config.yaml
n_experts: 48
experts_per_token: 2
activation: "swiglu"
normalize_top_k: false
init_std_router: 0.00659
lr_router: 0.00299
norm: "layernorm"
norm_eps: 1e-06
optimizer: "muon_variant"
lr: 0.014
beta1: 0.95
batch_tokens: 131072
seq_len: 512
steps: 4647
Below are experts of layer 5 (counted from 0) of a mixture-of-experts language model. Rows are named router (the router's row for the expert), gate (a neuron's input weights, with its number), up (a neuron's input weights, with its number) and show model dimensions 0-191. Each number is 200 + 40 x the weight over its row's rms, rounded and kept within 0 to 999.
Before each expert's rows: "gets" lists some tokens that make up at least twice as much of what it gets as of all text. This comes from a sample of Wikipedia text that the model never trained on. Tokens count by the router's weight.

# expert 7
gets: "\n", " was", " t", " f", " s", " "
router,155,134,171,252,229,162,207,193,158,146,261,201,196,213,209,148,146,221,229,157,196,169,241,252,251,169,233,194,235,233,180,234,249,200,209,205,162,200,251,187,244,248,208,151,242,254,179,161,146,267,166,222,248,163,170,154,240,261,206,242,160,129,184,261,238,151,183,147,165,172,218,151,161,221,140,241,250,258,172,206,278,140,237,171,175,161,199,233,160,177,250,144,258,170,195,247,206,247,210,242,244,249,182,181,164,141,169,145,146,149,272,190,209,171,240,216,232,248,166,157,170,225,253,189,157,154,138,198,144,131,226,147,202,216,213,157,177,201,144,226,147,260,137,148,152,160,164,222,256,212,171,185,263,235,148,249,176,252,163,231,143,226,141,151,172,184,234,220,138,235,150,224,226,177,129,159,230,212,156,170,263,230,238,231,165,222,143,152,195,230,179,215
gate0,215,98,226,261,212,158,205,163,182,227,200,162,160,189,221,257,142,217,267,145,190,183,191,229,93,161,249,208,190,155,175,151,278,218,213,232,208,108,244,180,194,296,147,163,254,211,183,254,212,204,198,238,280,184,226,239,250,154,142,267,228,161,196,162,156,266,256,194,205,161,255,247,221,180,257,180,171,286,168,293,231,141,300,187,219,204,167,127,183,170,164,168,169,227,188,125,164,281,139,176,216,189,213,208,194,245,194,228,181,220,269,247,247,217,183,159,248,236,149,230,220,213,142,227,232,150,207,195,216,250,210,169,131,231,179,151,175,211,174,219,236,196,168,242,184,214,192,222,237,119,193,174,252,274,163,156,208,215,198,160,222,186,183,243,269,187,255,146,133,208,185,164,222,204,186,188,228,187,196,193,175,200,201,231,171,156,202,214,176,179,195,172
up0,189,229,202,241,206,238,266,172,217,241,246,199,183,99,194,182,223,241,228,251,215,230,246,164,271,212,282,163,182,195,203,166,171,216,234,275,264,216,199,163,188,162,255,258,202,167,170,153,218,187,306,154,228,178,220,197,219,213,243,224,150,255,156,206,153,187,102,157,181,213,182,176,189,131,256,208,194,122,232,172,236,188,206,179,211,198,206,180,238,235,222,241,182,159,176,201,212,125,173,242,123,225,247,204,63,200,202,231,274,221,219,152,144,179,208,212,126,256,217,272,197,122,229,205,263,239,176,172,222,169,258,203,204,216,201,189,183,240,222,191,172,262,167,203,251,222,166,231,180,154,308,149,170,198,185,198,168,126,192,198,109,199,191,133,214,123,257,173,224,236,254,182,193,204,172,208,214,189,196,215,204,180,203,189,210,245,277,141,203,145,178,210

# expert 11
gets: ":", " |", ";", "age", "aged", "born"
router,171,129,183,341,222,143,214,149,174,163,250,163,188,247,244,142,146,187,228,194,201,184,263,245,211,158,223,247,281,229,208,223,295,174,187,193,211,171,221,230,261,223,244,112,216,221,238,201,149,206,149,258,238,140,181,197,232,256,211,188,199,196,167,221,203,184,198,130,153,141,188,146,143,215,182,199,244,210,161,215,270,141,287,153,155,201,228,271,221,160,166,155,250,172,172,232,198,225,252,248,261,200,167,215,182,151,180,188,165,165,218,179,203,124,216,226,191,252,213,142,198,187,222,140,169,201,165,179,147,175,220,163,213,253,220,178,195,198,180,260,186,242,178,209,101,143,186,233,225,222,219,199,213,180,116,265,174,243,215,224,154,241,156,166,186,159,211,245,177,211,115,207,155,179,172,108,212,224,214,184,216,231,215,243,148,168,179,151,163,274,191,213
gate0,237,196,219,191,222,177,221,203,192,196,155,177,195,259,196,152,222,182,132,251,226,211,167,250,219,231,257,236,272,92,171,142,139,243,220,204,195,175,218,202,177,203,142,240,217,210,175,242,198,253,86,235,158,161,194,166,210,218,237,243,168,106,222,183,162,225,158,247,190,135,139,142,160,245,129,184,210,221,207,186,178,243,185,206,172,237,247,262,203,201,182,158,210,183,274,205,284,255,208,207,196,187,131,213,213,137,214,234,239,180,213,244,197,224,186,219,225,210,214,216,208,286,189,229,204,239,257,281,112,191,218,248,151,159,285,250,240,274,255,248,239,194,264,169,153,171,179,163,237,245,267,132,149,208,162,162,177,224,184,198,269,149,178,187,251,188,199,124,206,208,184,202,181,193,231,156,246,157,218,171,167,135,212,156,168,231,152,136,192,142,212,201
up0,181,142,195,317,218,189,116,215,229,197,184,255,210,207,158,171,184,173,223,263,228,102,219,192,183,142,189,242,159,194,186,211,210,177,217,196,266,204,243,250,156,168,171,300,144,245,162,190,231,174,246,206,185,180,203,257,177,183,207,234,211,180,198,207,207,210,205,221,126,296,157,222,218,193,206,237,234,175,234,203,249,188,160,212,140,158,190,184,160,131,200,228,197,183,134,200,200,89,173,189,182,212,215,155,206,266,226,238,142,162,237,213,187,182,205,147,234,249,185,210,274,231,200,197,290,215,218,230,210,212,240,102,155,302,199,269,151,200,158,234,127,173,226,182,284,207,232,255,242,192,128,152,146,196,218,217,247,192,219,221,188,214,202,180,275,190,207,193,258,153,197,160,188,200,177,281,169,249,194,213,143,205,284,168,168,163,157,248,215,145,202,205

# expert 10
gets: "'s", " his", " her", " He", " is", " their"
router,154,138,169,250,230,165,210,195,151,147,257,202,196,213,210,148,148,220,227,158,199,168,241,254,254,171,236,194,236,232,177,235,251,201,207,207,158,200,251,187,242,246,213,149,247,253,178,162,144,265,164,224,247,164,174,148,242,261,208,243,162,130,179,263,241,153,180,147,166,173,217,148,160,219,142,242,248,256,170,203,278,141,237,173,174,160,202,232,161,177,251,142,259,173,196,246,211,249,209,240,243,247,180,182,164,144,169,151,148,141,275,191,209,172,245,216,230,249,165,154,167,225,257,192,159,152,141,200,143,134,234,152,200,217,219,155,174,205,141,227,148,255,138,149,151,161,164,220,255,211,171,189,263,233,150,249,176,252,166,229,144,225,140,153,172,181,236,221,138,235,149,225,222,179,132,159,226,211,160,171,263,228,241,232,166,222,144,152,197,226,177,213
gate0,146,169,233,254,178,220,132,190,168,273,184,211,266,155,183,163,158,207,152,227,191,212,239,208,208,188,222,126,151,228,220,226,251,195,222,233,221,232,167,261,263,185,285,211,200,217,193,141,238,206,208,176,210,230,216,198,218,207,202,177,169,204,175,198,139,192,217,248,156,270,244,161,166,186,221,184,213,156,122,223,319,71,220,184,200,253,175,219,149,168,184,206,183,129,217,212,254,234,189,240,201,146,232,205,169,250,223,208,164,248,228,238,196,209,206,206,188,247,210,251,197,153,248,245,135,122,243,244,257,209,221,130,151,199,171,166,104,229,132,198,175,161,138,150,210,210,262,192,197,189,217,159,307,152,199,224,208,239,189,220,271,244,190,135,242,191,154,247,114,191,248,264,207,152,205,185,177,245,171,184,229,234,161,214,130,238,168,212,140,200,181,234
up0,224,217,205,179,154,204,222,205,188,204,156,289,192,282,279,244,201,151,251,165,193,247,221,265,245,91,207,136,272,223,104,223,127,212,248,238,273,160,192,189,163,231,188,216,155,231,247,157,195,204,159,149,196,139,185,189,222,148,199,157,176,119,226,179,193,253,208,184,214,189,140,203,190,235,171,219,149,168,207,304,200,230,259,194,70,104,171,152,230,251,228,155,156,155,111,214,147,253,209,179,160,204,249,166,183,183,209,218,229,237,181,194,137,182,235,172,207,156,218,190,234,210,246,235,166,235,185,203,177,274,226,226,247,188,226,188,222,186,209,181,240,293,176,281,252,241,155,229,180,179,183,226,235,220,228,196,187,176,194,198,201,139,230,150,202,245,178,162,240,196,231,201,180,213,187,250,202,261,234,183,133,193,252,213,201,149,194,153,194,182,170,198

# expert 4
gets: " the", "-", " K", " comp", " (", " b"
router,157,135,170,251,224,164,208,196,151,152,261,200,196,213,210,150,149,221,225,159,196,170,242,252,254,172,234,195,234,232,181,233,251,202,210,206,159,201,250,183,242,244,215,150,247,253,178,162,147,265,166,223,250,163,170,150,240,263,209,243,161,128,180,260,241,148,181,146,168,174,219,150,156,218,141,239,246,257,170,204,282,138,237,168,172,163,202,233,163,178,252,145,258,174,194,247,212,252,211,238,243,251,179,185,165,142,168,153,147,142,272,191,210,171,242,213,232,245,165,156,166,224,253,194,159,152,140,198,145,133,230,150,200,219,218,155,174,204,142,228,148,253,133,151,152,160,164,221,256,213,171,188,266,233,149,249,176,254,166,233,145,224,141,155,171,181,236,218,137,234,146,223,222,177,128,158,228,214,158,171,262,224,242,231,166,222,145,152,196,227,177,215
gate0,200,173,83,239,188,152,226,211,170,162,231,223,153,221,209,197,209,150,202,178,194,242,212,179,202,194,152,212,174,247,210,233,203,225,193,160,164,101,155,170,255,204,168,224,187,194,244,192,135,198,218,144,207,139,219,181,189,203,164,183,251,186,184,324,190,219,212,133,143,230,203,239,163,187,253,206,218,190,196,216,184,210,232,163,197,199,236,210,198,163,182,215,266,281,178,229,203,183,140,214,230,179,240,249,290,219,118,266,143,213,261,223,199,272,193,180,183,183,289,160,202,274,194,179,190,222,148,150,244,251,223,198,244,211,236,106,192,233,196,187,170,158,104,218,191,223,229,160,223,239,247,154,262,215,228,190,145,171,213,186,108,270,147,199,262,234,132,132,168,195,177,299,248,219,218,182,277,173,181,148,243,257,250,226,181,219,207,178,216,218,197,165
up0,237,230,197,232,181,178,182,270,234,234,230,212,164,201,182,214,230,198,197,186,263,214,238,228,206,219,206,179,225,154,322,189,196,156,212,206,223,203,259,161,198,205,252,196,208,191,200,182,218,137,187,174,223,190,134,139,224,204,234,197,236,236,163,246,200,186,236,147,243,106,220,199,167,221,214,181,185,246,143,219,140,227,258,203,171,282,202,240,140,174,230,200,221,125,123,203,232,163,204,165,189,160,178,222,237,170,207,222,256,186,297,206,176,230,152,200,122,208,188,187,211,109,241,182,177,241,117,144,196,233,161,231,158,269,225,192,182,182,134,222,174,257,266,240,131,87,143,213,203,233,225,145,182,199,264,127,221,145,232,194,135,154,235,242,233,188,258,227,173,159,130,166,225,160,233,206,227,277,214,199,230,128,99,213,249,183,172,228,187,221,226,225

# expert 23
gets: "ly", " all", " one", " two", " of", " more"
router,187,202,127,273,235,207,244,194,169,144,305,191,220,201,236,128,173,204,195,164,141,212,302,251,243,152,264,195,199,264,239,232,215,168,234,233,183,232,244,216,258,221,177,143,208,207,204,179,180,187,168,270,232,161,133,219,236,237,217,243,165,167,183,219,219,182,159,163,127,172,178,176,178,248,154,214,257,210,182,192,216,161,232,135,132,162,218,204,188,185,223,140,223,178,155,254,178,239,223,238,214,216,187,174,155,211,170,180,174,182,219,257,226,211,252,239,267,245,154,142,136,260,254,145,168,133,162,195,156,200,213,174,141,198,236,185,176,236,173,228,208,298,139,132,185,189,203,206,236,227,175,176,231,193,113,209,197,247,153,240,161,216,170,141,189,126,236,240,171,216,125,233,154,162,195,134,239,162,249,112,200,244,220,222,163,224,130,165,210,246,175,238
gate0,237,221,194,228,185,228,194,197,212,209,212,168,230,218,184,250,219,177,178,274,307,268,201,241,167,236,173,246,152,206,211,209,235,182,122,274,137,161,235,173,134,220,186,180,245,156,202,186,130,179,224,192,240,173,228,238,119,212,235,194,264,142,185,220,184,217,245,176,198,163,138,304,170,160,188,157,217,230,181,204,191,194,199,204,177,172,174,236,188,220,223,116,196,192,216,236,236,115,190,196,116,126,292,175,176,176,249,226,214,205,188,153,238,259,169,201,244,148,253,228,170,189,190,166,190,219,206,217,194,251,128,149,220,214,134,160,188,263,190,177,207,214,174,214,99,288,194,240,172,160,208,215,210,182,210,177,203,183,171,192,229,223,178,132,174,282,151,212,210,222,233,228,255,204,204,267,136,182,156,198,152,162,100,212,221,232,185,309,189,168,268,256
up0,186,203,218,235,292,199,275,187,201,233,225,132,153,276,134,237,217,200,239,203,242,233,272,183,228,296,193,267,196,180,239,180,236,202,144,222,229,222,298,228,146,253,137,194,236,195,209,258,129,190,264,122,199,176,207,175,126,204,158,204,222,157,205,218,262,145,188,145,194,167,184,199,276,186,161,195,152,218,226,211,126,209,260,167,213,245,102,214,188,220,164,216,261,135,211,145,143,177,194,131,143,204,141,219,185,159,263,291,199,213,221,177,216,223,257,247,267,185,190,218,158,218,187,236,189,246,248,168,220,191,174,216,187,194,242,217,168,240,213,174,187,181,144,232,119,215,210,150,237,176,149,241,118,143,175,151,182,190,150,207,249,204,206,206,212,265,242,169,170,177,251,204,192,225,165,187,157,209,170,172,213,157,160,202,163,216,248,209,193,138,221,250

# expert 3
gets: " a", " an", " first", " A", " this", "ual"
router,202,184,196,257,243,155,232,225,161,124,266,208,204,198,208,133,181,200,229,148,195,155,253,232,203,147,246,249,227,262,205,236,208,177,239,227,145,256,238,215,257,271,189,172,228,224,191,157,172,222,150,248,242,157,142,210,240,221,221,227,159,150,205,236,218,176,159,144,146,159,221,153,163,233,149,248,249,214,135,234,234,136,235,160,152,152,215,187,156,205,245,152,236,191,168,279,221,216,241,238,234,215,152,155,177,182,148,162,165,157,210,249,249,207,258,235,245,230,142,149,145,211,276,163,191,152,154,178,165,168,238,144,133,190,194,170,169,210,200,215,236,311,150,123,176,165,188,225,250,175,188,162,225,146,186,215,244,228,171,249,164,196,166,150,165,150,245,206,148,228,144,222,168,201,197,165,259,161,233,134,223,232,240,215,138,217,132,152,261,246,243,222
gate0,235,236,213,283,146,207,184,204,181,194,249,176,244,215,276,169,198,146,282,170,220,201,251,190,220,229,80,185,243,153,196,246,206,257,200,206,259,247,152,170,224,232,147,193,227,219,241,134,152,253,225,174,179,192,213,175,152,241,168,228,182,217,149,189,177,208,211,217,197,305,185,190,190,175,242,190,152,195,225,116,260,221,172,183,155,189,239,192,171,180,151,252,175,220,214,124,223,143,260,246,141,236,155,196,170,187,220,207,199,155,163,207,227,218,180,292,154,193,199,193,192,143,279,233,131,189,161,219,224,195,259,270,199,223,174,204,168,246,184,201,233,161,217,189,205,167,164,98,218,158,201,222,268,214,229,170,188,219,251,179,205,133,201,202,198,162,213,157,178,230,126,214,147,251,243,168,277,114,186,199,210,270,262,149,194,210,184,227,126,289,198,257
up0,227,202,227,165,234,206,232,153,182,219,138,168,103,179,212,166,198,239,283,241,246,215,253,213,196,196,185,239,213,234,231,215,196,185,200,134,222,229,179,205,202,146,234,212,232,201,93,206,111,163,218,196,205,140,254,220,178,180,174,195,162,160,210,174,193,183,179,226,203,313,174,174,182,262,187,202,235,274,167,208,171,246,167,205,225,204,255,217,218,256,226,211,190,280,119,218,175,141,183,212,118,192,100,172,260,189,180,124,155,211,271,215,210,213,161,182,262,273,240,206,225,170,232,217,173,186,228,248,175,284,199,229,192,177,240,169,169,208,152,259,159,216,204,205,203,239,108,175,204,175,170,186,238,167,219,154,273,144,205,225,168,242,205,236,181,187,242,147,208,246,143,151,232,267,161,216,172,155,196,154,142,205,268,249,204,143,293,139,208,231,174,245

# expert 31
gets: "\n", "-", "–", "/", " non", " anti"
router,190,190,146,309,222,175,205,246,165,165,294,226,200,254,219,137,126,215,218,201,185,170,218,317,232,178,229,202,178,241,224,236,222,173,167,188,183,189,205,267,253,226,219,184,225,198,207,168,173,234,171,270,233,181,192,196,240,234,217,226,160,160,168,215,239,182,173,150,133,212,176,139,170,268,122,248,280,279,170,228,230,187,287,149,194,150,216,247,206,179,192,138,260,145,186,240,228,236,218,219,191,202,183,194,166,157,76,183,216,133,229,188,190,195,198,245,213,229,176,172,177,234,217,179,184,137,182,210,157,195,182,159,190,248,222,129,179,244,195,223,138,229,161,172,166,171,133,220,249,260,205,183,212,182,152,253,171,234,198,215,159,229,120,176,189,220,209,181,208,238,154,215,193,177,147,139,209,224,196,152,245,210,196,284,153,174,130,98,156,202,264,204
gate0,125,142,230,207,282,160,189,219,170,245,166,189,151,196,244,236,232,301,156,206,145,201,220,170,222,223,223,230,247,211,233,239,135,172,216,182,227,207,210,131,195,176,221,132,177,222,195,280,209,194,225,205,263,255,278,248,215,230,163,174,172,178,251,255,183,211,186,163,197,199,193,218,210,183,159,133,191,167,212,265,203,209,175,157,133,221,250,196,255,124,265,204,164,234,189,102,209,175,261,258,172,246,173,145,156,174,244,227,193,194,228,225,182,274,158,169,186,185,119,217,199,240,240,225,246,279,185,201,213,201,185,272,261,193,171,218,152,215,285,196,188,118,187,224,214,151,182,288,190,210,209,238,147,172,179,163,144,187,156,246,121,219,161,276,155,208,215,212,129,255,221,228,163,186,222,177,189,264,148,268,178,162,131,199,181,196,188,197,157,170,173,217
up0,171,245,184,208,189,209,213,221,248,163,188,210,255,187,180,139,205,218,248,234,247,183,173,207,270,197,147,210,216,157,235,172,230,256,152,206,226,203,237,242,199,139,172,218,178,162,223,204,196,223,202,204,217,140,187,218,152,210,152,153,147,151,146,181,220,166,181,132,215,263,191,192,220,197,202,239,124,284,178,153,206,207,187,221,133,164,162,239,191,245,188,149,269,156,170,234,279,175,208,161,151,187,303,273,203,170,196,180,177,185,158,134,267,242,178,223,137,116,201,151,181,192,241,186,64,205,278,201,213,226,280,228,223,188,248,136,176,220,193,191,169,257,271,221,206,179,279,134,162,157,251,166,224,232,234,185,103,266,182,217,221,219,155,176,160,247,183,183,168,226,187,162,199,158,180,234,178,209,199,230,192,237,240,180,223,281,201,223,204,239,245,103

# expert 6
gets: "\n", " The", "==", " fl", " ro", "19"
router,154,139,169,251,228,167,209,195,154,145,258,202,192,214,209,150,150,220,227,158,199,170,241,255,249,175,237,194,236,234,177,233,248,202,209,204,156,197,250,185,242,246,212,151,247,253,175,164,144,264,164,225,250,164,172,147,243,260,206,237,160,132,183,260,241,154,180,143,163,173,219,150,159,219,139,240,247,255,172,203,282,139,238,169,175,162,204,233,161,174,251,142,255,169,196,245,209,247,211,244,243,250,180,183,164,140,165,150,148,143,274,190,211,171,241,215,229,248,162,155,169,223,257,189,156,150,138,198,141,134,229,148,199,218,213,156,174,203,143,227,146,251,135,148,152,162,165,222,253,214,170,185,261,234,149,247,174,253,164,230,147,222,141,157,169,183,236,219,136,234,146,223,222,178,127,159,226,211,156,174,263,228,239,227,166,224,145,152,196,227,175,214
gate0,197,164,202,218,232,190,174,211,168,167,151,187,169,229,195,132,198,194,172,278,147,168,224,192,271,180,256,202,186,244,232,200,229,177,282,234,225,181,275,161,235,220,229,164,122,253,218,191,169,259,232,216,193,284,149,167,287,267,186,275,174,185,246,224,182,205,213,187,173,294,234,200,191,169,268,158,233,225,211,186,171,143,238,145,142,194,146,171,199,210,195,177,224,116,218,212,200,189,154,136,164,174,147,221,195,205,217,215,217,124,184,253,166,218,177,204,227,201,182,243,193,266,219,204,200,193,114,129,169,249,203,211,241,207,203,218,139,216,193,217,120,207,207,196,187,187,154,135,269,181,210,169,165,166,145,222,236,260,224,181,229,278,181,202,182,231,218,141,178,280,174,183,226,105,248,173,162,189,129,156,242,181,171,262,258,226,186,147,230,310,216,149
up0,83,199,167,205,216,167,184,249,205,272,190,211,218,151,191,226,206,182,252,177,204,203,173,251,200,196,142,186,168,183,231,254,145,264,190,216,122,166,68,160,184,213,189,185,139,163,189,228,176,208,216,126,243,260,250,225,281,221,206,294,209,186,174,226,202,157,217,273,202,181,207,163,169,139,227,158,185,266,197,214,222,232,176,215,239,199,241,197,187,203,197,207,222,231,214,225,247,192,140,190,216,201,237,191,136,241,210,138,237,174,268,204,172,245,143,249,168,198,158,169,203,203,251,171,169,195,133,250,202,217,193,275,257,217,271,193,165,185,194,171,226,109,213,188,264,254,219,131,249,225,198,289,249,126,140,167,302,176,177,201,175,268,148,238,184,217,183,248,174,133,175,195,152,253,214,150,233,179,192,221,196,182,203,203,239,192,142,243,216,161,155,166

# expert 47
gets: ".", " |", ").", "\".", ".\"", ";"
router,174,161,159,300,258,147,165,162,132,169,366,232,230,241,223,127,123,236,198,181,198,170,245,286,233,163,220,240,217,232,172,229,242,239,198,178,195,182,210,281,265,239,177,157,236,274,210,158,128,257,128,242,235,179,162,166,241,249,215,248,193,162,207,219,202,176,175,145,165,165,192,163,162,185,180,253,257,193,186,231,234,116,285,178,138,153,231,223,200,173,209,153,218,210,165,241,231,221,236,202,270,204,197,184,194,139,130,167,190,130,272,190,223,186,222,248,154,226,180,171,213,226,238,215,194,149,188,185,162,192,182,153,198,217,206,164,200,187,168,212,126,223,171,180,110,170,139,239,227,212,192,212,247,171,151,218,196,228,201,233,149,233,173,161,202,164,191,193,169,223,164,246,175,159,221,145,207,249,159,212,229,225,213,238,125,205,156,207,184,246,198,195
gate0,237,269,188,193,124,227,260,142,174,156,198,126,178,288,251,195,167,170,189,125,220,250,200,187,239,153,253,271,158,163,196,174,133,189,284,254,209,196,109,186,177,254,179,200,186,218,172,204,245,174,197,198,127,213,146,171,141,189,194,252,204,204,227,254,242,196,154,192,220,168,203,140,222,218,174,168,260,157,187,239,128,174,138,251,168,217,156,196,228,198,221,204,220,190,155,169,159,210,167,191,239,241,220,202,252,212,206,217,112,171,220,244,161,184,233,241,219,175,264,261,133,157,204,173,165,262,192,155,201,183,217,262,228,264,296,239,226,224,207,162,198,241,204,209,302,180,217,222,189,139,162,205,197,194,163,192,218,197,180,116,215,214,278,236,217,206,244,214,203,138,227,246,197,159,196,234,208,251,181,211,188,106,112,217,118,204,174,230,209,205,249,250
up0,204,191,192,220,165,268,231,175,185,192,186,170,181,231,235,174,169,150,190,197,199,240,213,190,268,156,237,221,143,209,215,214,188,243,254,243,164,196,127,210,165,268,171,200,197,169,207,211,186,203,225,169,119,195,143,151,203,174,256,258,163,181,222,220,192,222,112,245,185,235,131,171,168,198,141,188,194,203,162,198,131,138,112,275,152,284,198,201,189,167,194,201,168,140,144,175,197,164,155,190,257,225,232,207,230,204,175,251,172,222,216,255,152,166,212,227,258,150,284,286,176,141,204,187,210,237,153,132,246,163,309,347,240,289,283,205,179,229,225,180,146,165,241,185,225,191,209,259,178,163,206,275,200,199,191,247,250,214,196,170,196,212,232,226,237,178,160,180,228,149,293,244,217,186,188,202,203,237,164,244,183,167,174,186,155,153,173,190,199,200,213,231

# expert 43
gets: " and", ",", " or", " &", " to", " but"
router,182,162,187,274,237,156,156,199,107,175,288,203,243,245,222,139,133,218,286,206,180,217,234,306,215,159,241,184,244,230,215,220,238,190,199,216,225,212,190,209,288,229,196,136,237,187,130,144,121,212,136,245,272,129,158,209,222,231,252,220,131,165,208,224,191,224,162,153,190,204,220,156,154,193,137,262,246,236,177,239,233,137,250,130,182,169,236,229,126,199,189,148,230,180,192,204,226,235,202,209,202,204,166,192,153,151,164,122,186,164,262,227,214,194,289,256,233,229,170,143,214,179,236,135,205,157,141,222,143,173,219,157,167,196,226,149,191,215,152,226,201,244,189,165,100,178,182,224,240,162,197,185,236,171,166,223,207,227,193,239,188,261,155,190,199,182,204,191,205,251,154,264,175,162,160,155,220,218,178,136,218,222,230,203,161,202,152,149,177,259,232,213
gate0,176,171,195,254,190,192,161,150,195,155,195,250,236,262,199,203,195,200,209,169,307,190,152,171,226,273,183,255,253,207,202,266,213,136,243,212,260,208,207,200,281,137,183,207,256,267,221,196,175,108,244,164,234,259,171,198,168,199,177,163,207,198,210,102,190,196,166,219,169,213,246,137,202,196,123,155,190,161,262,219,150,244,134,213,170,204,171,225,160,191,185,175,208,209,222,207,272,173,130,137,206,233,186,165,142,195,223,230,272,189,231,171,224,157,250,295,185,218,157,214,222,214,159,263,301,204,215,135,254,208,179,253,195,225,195,236,199,173,233,145,208,245,177,202,216,198,179,253,201,262,253,129,129,184,185,213,150,163,189,264,167,134,166,125,175,182,189,183,242,205,168,253,173,181,230,205,226,189,235,114,156,257,228,214,181,254,220,169,274,158,188,208
up0,165,201,304,228,177,218,218,220,180,244,220,188,240,241,255,215,194,187,200,176,207,198,155,171,241,217,142,248,305,210,314,181,193,184,246,261,273,174,230,179,251,129,231,241,297,185,138,182,187,116,272,159,267,217,201,162,164,213,164,130,165,206,158,139,197,225,208,178,204,212,254,164,141,154,143,162,223,173,219,202,163,283,193,250,243,194,199,227,88,161,213,219,218,191,227,182,223,204,222,225,205,214,160,199,218,201,142,210,255,201,208,294,180,202,218,254,191,169,148,213,196,188,233,216,238,171,200,194,201,208,251,209,170,212,164,177,220,171,278,204,212,161,187,186,156,205,138,210,146,230,207,183,161,199,157,184,142,217,213,205,185,152,132,203,195,141,250,206,285,245,147,201,196,228,266,186,163,140,230,152,135,237,189,169,206,242,133,164,189,129,227,278

# expert 12
gets: "ed", "ing", " his", "ated", " up", " released"
router,164,184,119,254,231,147,253,216,147,146,217,234,242,213,241,160,168,244,223,207,154,203,320,242,248,169,240,200,215,265,170,228,252,157,212,210,168,241,254,210,257,212,189,164,222,281,156,222,167,232,184,244,246,164,143,192,245,253,201,247,205,176,173,230,231,154,199,170,156,143,202,140,185,248,106,214,264,232,181,173,202,153,225,129,185,175,244,225,156,167,225,172,242,180,166,284,213,235,224,270,226,190,195,194,200,135,151,165,146,170,255,234,241,217,229,244,219,240,152,202,151,242,227,132,145,152,150,192,149,183,233,150,161,215,235,146,169,193,189,216,177,265,147,154,151,143,171,230,276,209,206,185,218,180,153,251,207,242,142,206,148,209,172,129,185,153,222,261,183,199,175,236,138,197,162,147,226,203,170,109,199,210,252,208,162,211,148,186,206,217,160,196
gate0,186,207,196,152,158,187,157,212,147,185,233,173,259,207,189,217,151,179,228,262,188,238,202,228,223,237,265,228,192,175,252,206,215,228,296,179,195,162,181,236,122,207,190,294,189,210,176,262,149,108,174,258,146,215,180,197,220,186,227,197,154,189,243,246,199,180,185,178,212,184,156,234,236,199,114,275,204,196,250,205,153,185,326,192,158,212,176,159,252,211,244,204,215,157,255,278,138,263,123,193,228,225,281,179,213,209,195,215,256,282,180,164,229,221,167,161,146,156,171,192,293,146,203,194,182,216,291,195,208,178,192,263,165,167,168,224,228,227,211,168,185,91,195,191,185,253,235,231,210,193,148,170,208,193,172,105,232,217,188,249,217,165,173,203,159,225,143,160,196,187,152,217,199,176,186,235,247,132,203,155,171,260,253,224,174,289,218,207,179,220,199,217
up0,231,186,202,168,229,263,214,203,277,115,215,175,257,211,213,87,226,217,211,205,180,211,215,193,164,210,193,275,194,204,189,214,215,120,213,193,179,272,223,140,166,135,168,212,238,188,193,194,145,131,176,294,186,212,168,239,150,209,261,207,159,184,223,179,193,233,150,217,236,140,149,140,155,168,147,248,216,165,175,248,189,207,209,170,206,224,121,174,172,175,242,148,251,217,109,226,271,206,177,215,202,250,257,197,220,161,220,165,242,198,154,233,94,241,156,203,217,171,237,237,174,162,172,229,154,112,314,220,241,186,229,266,237,180,164,240,229,181,198,212,221,202,182,172,151,239,209,227,187,219,200,142,176,151,151,205,234,233,189,308,224,196,209,203,207,232,136,188,169,200,242,167,204,209,250,189,247,233,244,185,196,121,226,172,192,246,206,162,272,227,254,268

# expert 30
gets: ",", " |", " (", ";", ":", " –"
router,178,119,192,299,250,141,156,157,145,190,303,214,240,244,207,78,110,223,256,197,179,182,197,270,238,137,239,206,255,232,192,237,239,247,181,198,210,200,206,204,242,251,203,129,230,233,171,201,121,248,133,252,242,165,151,186,269,229,247,238,165,156,220,238,221,187,146,129,160,156,188,119,181,220,151,233,245,199,167,177,231,124,247,186,180,179,208,235,166,177,179,184,245,178,181,246,244,271,236,237,252,206,194,179,195,172,165,172,177,133,262,164,232,176,263,240,232,241,168,215,228,178,231,205,194,161,167,167,139,193,230,173,220,210,227,180,186,226,146,226,159,206,176,153,98,165,196,243,236,214,179,213,238,186,153,278,208,220,203,217,168,251,154,197,207,169,208,260,190,213,141,222,209,203,129,148,189,208,189,174,239,215,233,230,151,184,169,156,154,202,187,182
gate0,196,209,217,217,225,214,224,266,154,217,199,192,194,254,237,248,110,176,223,173,188,230,209,271,176,174,247,208,189,175,154,175,255,177,300,229,206,223,245,164,153,257,250,179,118,157,242,218,205,221,209,122,272,219,231,136,203,210,153,152,213,206,197,224,201,172,176,162,173,224,217,167,263,167,227,170,205,254,264,183,175,168,215,213,155,217,281,210,116,159,160,244,208,244,238,242,219,155,192,159,197,183,240,161,178,192,213,217,202,231,140,210,246,222,173,209,213,211,189,172,198,164,250,192,152,224,148,213,141,195,230,163,200,116,183,290,217,181,137,168,125,169,192,261,268,191,170,216,206,253,147,221,207,191,221,310,218,146,222,254,128,169,233,170,225,167,136,168,205,141,202,170,251,205,253,267,226,210,230,199,227,159,153,240,245,180,226,183,104,190,83,170
up0,224,234,186,170,230,214,176,238,193,182,184,196,202,218,225,212,167,222,139,161,199,214,243,261,150,169,250,221,184,126,182,165,255,149,286,207,205,210,294,180,111,238,217,200,144,138,269,208,172,196,243,167,215,177,218,132,200,210,163,188,233,146,228,246,215,168,190,193,219,146,205,198,222,140,205,178,222,289,273,230,213,172,245,149,173,214,279,200,120,151,200,198,170,254,260,265,223,184,246,182,202,201,250,125,178,187,231,231,223,214,163,172,233,259,179,290,177,212,149,215,156,168,219,195,166,196,205,201,128,243,179,164,216,144,197,242,214,136,205,181,179,92,201,248,289,196,190,207,148,209,139,228,198,217,213,290,192,189,261,259,156,201,174,179,189,224,138,196,185,169,202,169,254,173,280,290,209,180,245,189,187,183,177,243,192,225,211,221,120,151,122,157